config.toml
num_hidden_layers = 14
hidden_size = 128
n_experts = 48
experts_per_token = 2
d_expert = 96
d_shared_expert = 128
hidden_act = "swiglu"
moe_layers = [0, 1, 2, 3, 4, 5, 6, 7, 8, 9, 10, 11, 12, 13]
router_score = "softmax"
normalize_top_k = false
routed_scale = 9.32
balance_loss = 0.0115
balance_bias = false
router_z_loss = 0.0001
n_groups = 8
groups_per_token = 2
init_std_router = 0.0135
lr_router = 0.000503
vocab_size = 6482
norm = "rmsnorm"
norm_eps = 1e-06
tie_word_embeddings = false
optimizer = "soap_variant"
learning_rate = 0.0106
beta1 = 0.95
beta2 = 0.98
batch_tokens = [32768, 65536]
max_seq_len = 768
train_tokens = 262300000
max_steps = 5444
dataset = "wikipedia_en"
Below are experts of layer 8 (counted from 0) of a mixture-of-experts language model. Rows are named router (the router's row for the expert), gate (a neuron's input weights, with its number), up (a neuron's input weights, with its number) and show model dimensions 32-63. Each number is 500 + 40 x the weight over its row's rms, rounded and kept within 0 to 999. Numbers have three digits each.
Before each expert's rows: "mostly gets" lists some tokens that are sent to it at least half of the time. This comes from a sample of Wikipedia text that the model never trained on.

# expert 14
mostly gets: " politician", " director", " president", " footballer", " actor", " producer"
router:481452476470557608480518521466560502499472441470471481524458545505520490455446515453436531511522
gate0:472524509536587492493517514509418513537488519495507528505524527465447470485568509516568529593502
up0:585545496463545492530515494466481573471478527450526474498405462478487435486522525483550538467460
gate1:486475517505542549586486538469537523548492493465484462506507475530513511488491481483531578553542
up1:494493556470474425445497430484460463486492541514487466426502527472439497532470524546490456439489
gate2:489494561461530509475486513565485615500478554487474478559535490501498573504489459508491496521465
up2:562491469446568479549432490523492553485475545511421453555452491533536526482494500513495480562474
gate3:467480473496552451522471522456457484560442461463435483458550621501547497401386504490517543543564
up3:490507494495496519439535472538565574381576516458558497532460443487481554571557481513506505489480
gate4:512458462457515478516485484471476513524524476466517511527432520548499481560504562471467497577472
up4:481462527507521522549487540453441500467545494499535498463552444482476437469415575446472466543471
gate5:481475517487531561492416534469524467461525456587494479487476549472540485503539534448503507497533
up5:516488486529516470513449542496450437447481415549483512504505517425491435480498519418484537496536
gate6:563422442468459497494490457499517525510437605531513526475473468440381516487494521466439550459521
up6:419509560524538488454534558486431479470540447457503554516526518512472501545552501561500532519484
gate7:499555490537493561458516469514554480498488447510493483448445504567520510498548491464503544474510
up7:482549478505494554432468494513527471464557493461502482509499550623514522506564470496508560491485
gate8:565499487454511560468465574529497538498432523531452457550508486483591494538549519421463498500505
up8:508482440460521531470474466516483462435452519479490538527486464540516502493515505426480530489499
gate9:464492446454517534510501511547485549491480520445437492539509589436475470462510520563484560515485
up9:487501610510514474471507582433518441529573522488520533457475456492528519500502475479483450504526
gate10:514486488498462610475467492496516481415447485473483477540468433549515465529451454533500529442496
up10:565534495454465574510498586483457488512536485453419519558491434506433595489468498473532484568491
gate11:487492505601473488561475524506485421555493431545494500552526532536473468530508477564437519511607
up11:504450558508530455522441532504479440503498434443581545562614480489467495524499521503467492473542
gate12:449451577519515556469502593545541520541527489493430524537486536461488473561487506525432526538480
up12:503580500477478472513503548510504477573566525497560518480539426547496507564511487470538498520562
gate13:520419499486511568445489449461518515525527521468459526454563513506582431517461451471445477535449
up13:472472445531524550496483437458497512645552473504583491509525490474522490480538540575491526529447
gate14:446470401493538512498541541485471511531481467494443469496516523514509562502509449502561515432492
up14:487474488558512452513528469470425432464504480484576490547491460533433434580507486483413556502501
gate15:578480461510511528485517451434505482476449471458437519515518494476504511502511517457525525466476
up15:512490516556476488569487504516536528429494495510463495513472487521502550569517512517539558483502
gate16:412460421538467539534511523492469504534572467561452545438461529470517538484478612437490503517491
up16:475524488549545449598493494497525414522535488491486471436397483541585548535542536512511548466478
gate17:504469541507512471521487495464462518480445449494423534489522499485468484413507453493480538483470
up17:563537585497515617418540517498511507513516476571452552510511478469556451511504389460443503569536
gate18:454519546464471471541457486542427572533501511464622491486513476559513415495540455448495457490510
up18:435491588421600491504535521532488550541509484486572497488486484587530450501528515483509511515510
gate19:428482419512556571461520526510481539572523504481476528510487490483537586465505430497461481519486
up19:459528562442425485456459487511477499597471530424535557525503545441534522562457506527580464476460
gate20:490455511485542469578532472494474475477553491517555468536480533517492404533469457478513500509497
up20:588531508517527508507522514525527494464512493447512547474490510561401581490490533520528523480495
gate21:545487576444516489506449487470507487526518468530519540472513579447496503420513444548463454526475
up21:468470448491559477483548420526478497492525494502531472559506543571467518494514540453530530487509
gate22:569520521475467512465431619487563458532433523489469526492520421464568491451512486546478503476460
up22:436471563532478468504537480488512645440490519544512441522534512567474466549467503468508485464531
gate23:488506542509475526470479470505466545480523441491497491481527511509545454593395616453477526479422
up23:487458476474438572493506480512503543509508492482472509549557576495513487503456581494521477481517
gate24:488474526552511507409474537556436480529532478400463485527463515429412486575540527533495509513514
up24:453483574530570514492513468519465519539478440457509492471503457483566541511490444492551555514487
gate25:491492504493599552519503472492455493572516460437552514530460444418510492571490398500455475478509
up25:581500409492534499502560559510490519543499481422507493599569487531490536462534461532460501512532
gate26:551471442506471510538503510428524507456569531559466512524472493476458496472480561432479451489546
up26:469480496555515511480528449519532455505507512441377478508501499490494604450432557459538442434503
gate27:441424528558531513538522458491488532466475471431529475422459483489417443490494562460449397616455
up27:467439516483455553585462464535532605450474551459510433463489535543514468486494523495475385569491
gate28:494476506492523556502482423519492499441458460440482440528527447446496515466580465473546512492499
up28:513517505519529444538524469508554506466617477515577499480415538509500499496461497517521480545458
gate29:528506507531499479517498490461475518442444539483457465463467515486509437447469479492484565434454
up29:531501485480480489546513541444475503413465586518428518522445451466499445473416495531506515472454
gate30:486520519465479515452465472517531502487479475503571471545510549566503536471485515485528516532486
up30:480480555499505509518537514486517477532483546495440584474591448492474476472458537493504425473520
gate31:458488481503507553508460568516535524539542462458584509503543575515454475424554506508431527459489
up31:457506426521487504474534479477494451492507469529535493576555398547511534466497505546480520532535
gate32:551516443463515412515528553470491539438494520521489529574571493507472559585505538535454566495499
up32:463453489549489503559452492514473441535550483485385473454422534512535502433432481409538404533476
gate33:573505464469530508471526521562519456491482476428460527471510488485529544515472525400406438562420
up33:465499537541456484500476501435475537518552518524531547503471488486506453471475495573585524510609
gate34:493446596482468560393532505521493518521562465469545490521563526514501497422622555528415559452508
up34:489420501575550558499512482512497499511515454529559596535557490481508486462529562488509489461520
gate35:547459461545501470503528469470516514433506469503563505460478481545466522487548459503454517503487
up35:551559493500496506558510470459425515532496495506495506494474461530473463486455522459555489486512
gate36:489534508486513446452518461501450485535545433438489502575499588525494560477561517486494501532492
up36:509529491465470493529468476485508535465405485566532507526508441421442438552450424552539480449530
gate37:508488524503475513490525558474457436445549484576450478494540549489525510550524550469509530504512
up37:521517492535543414517597513495547409551496495482466593550515493514482500444494522506522510481515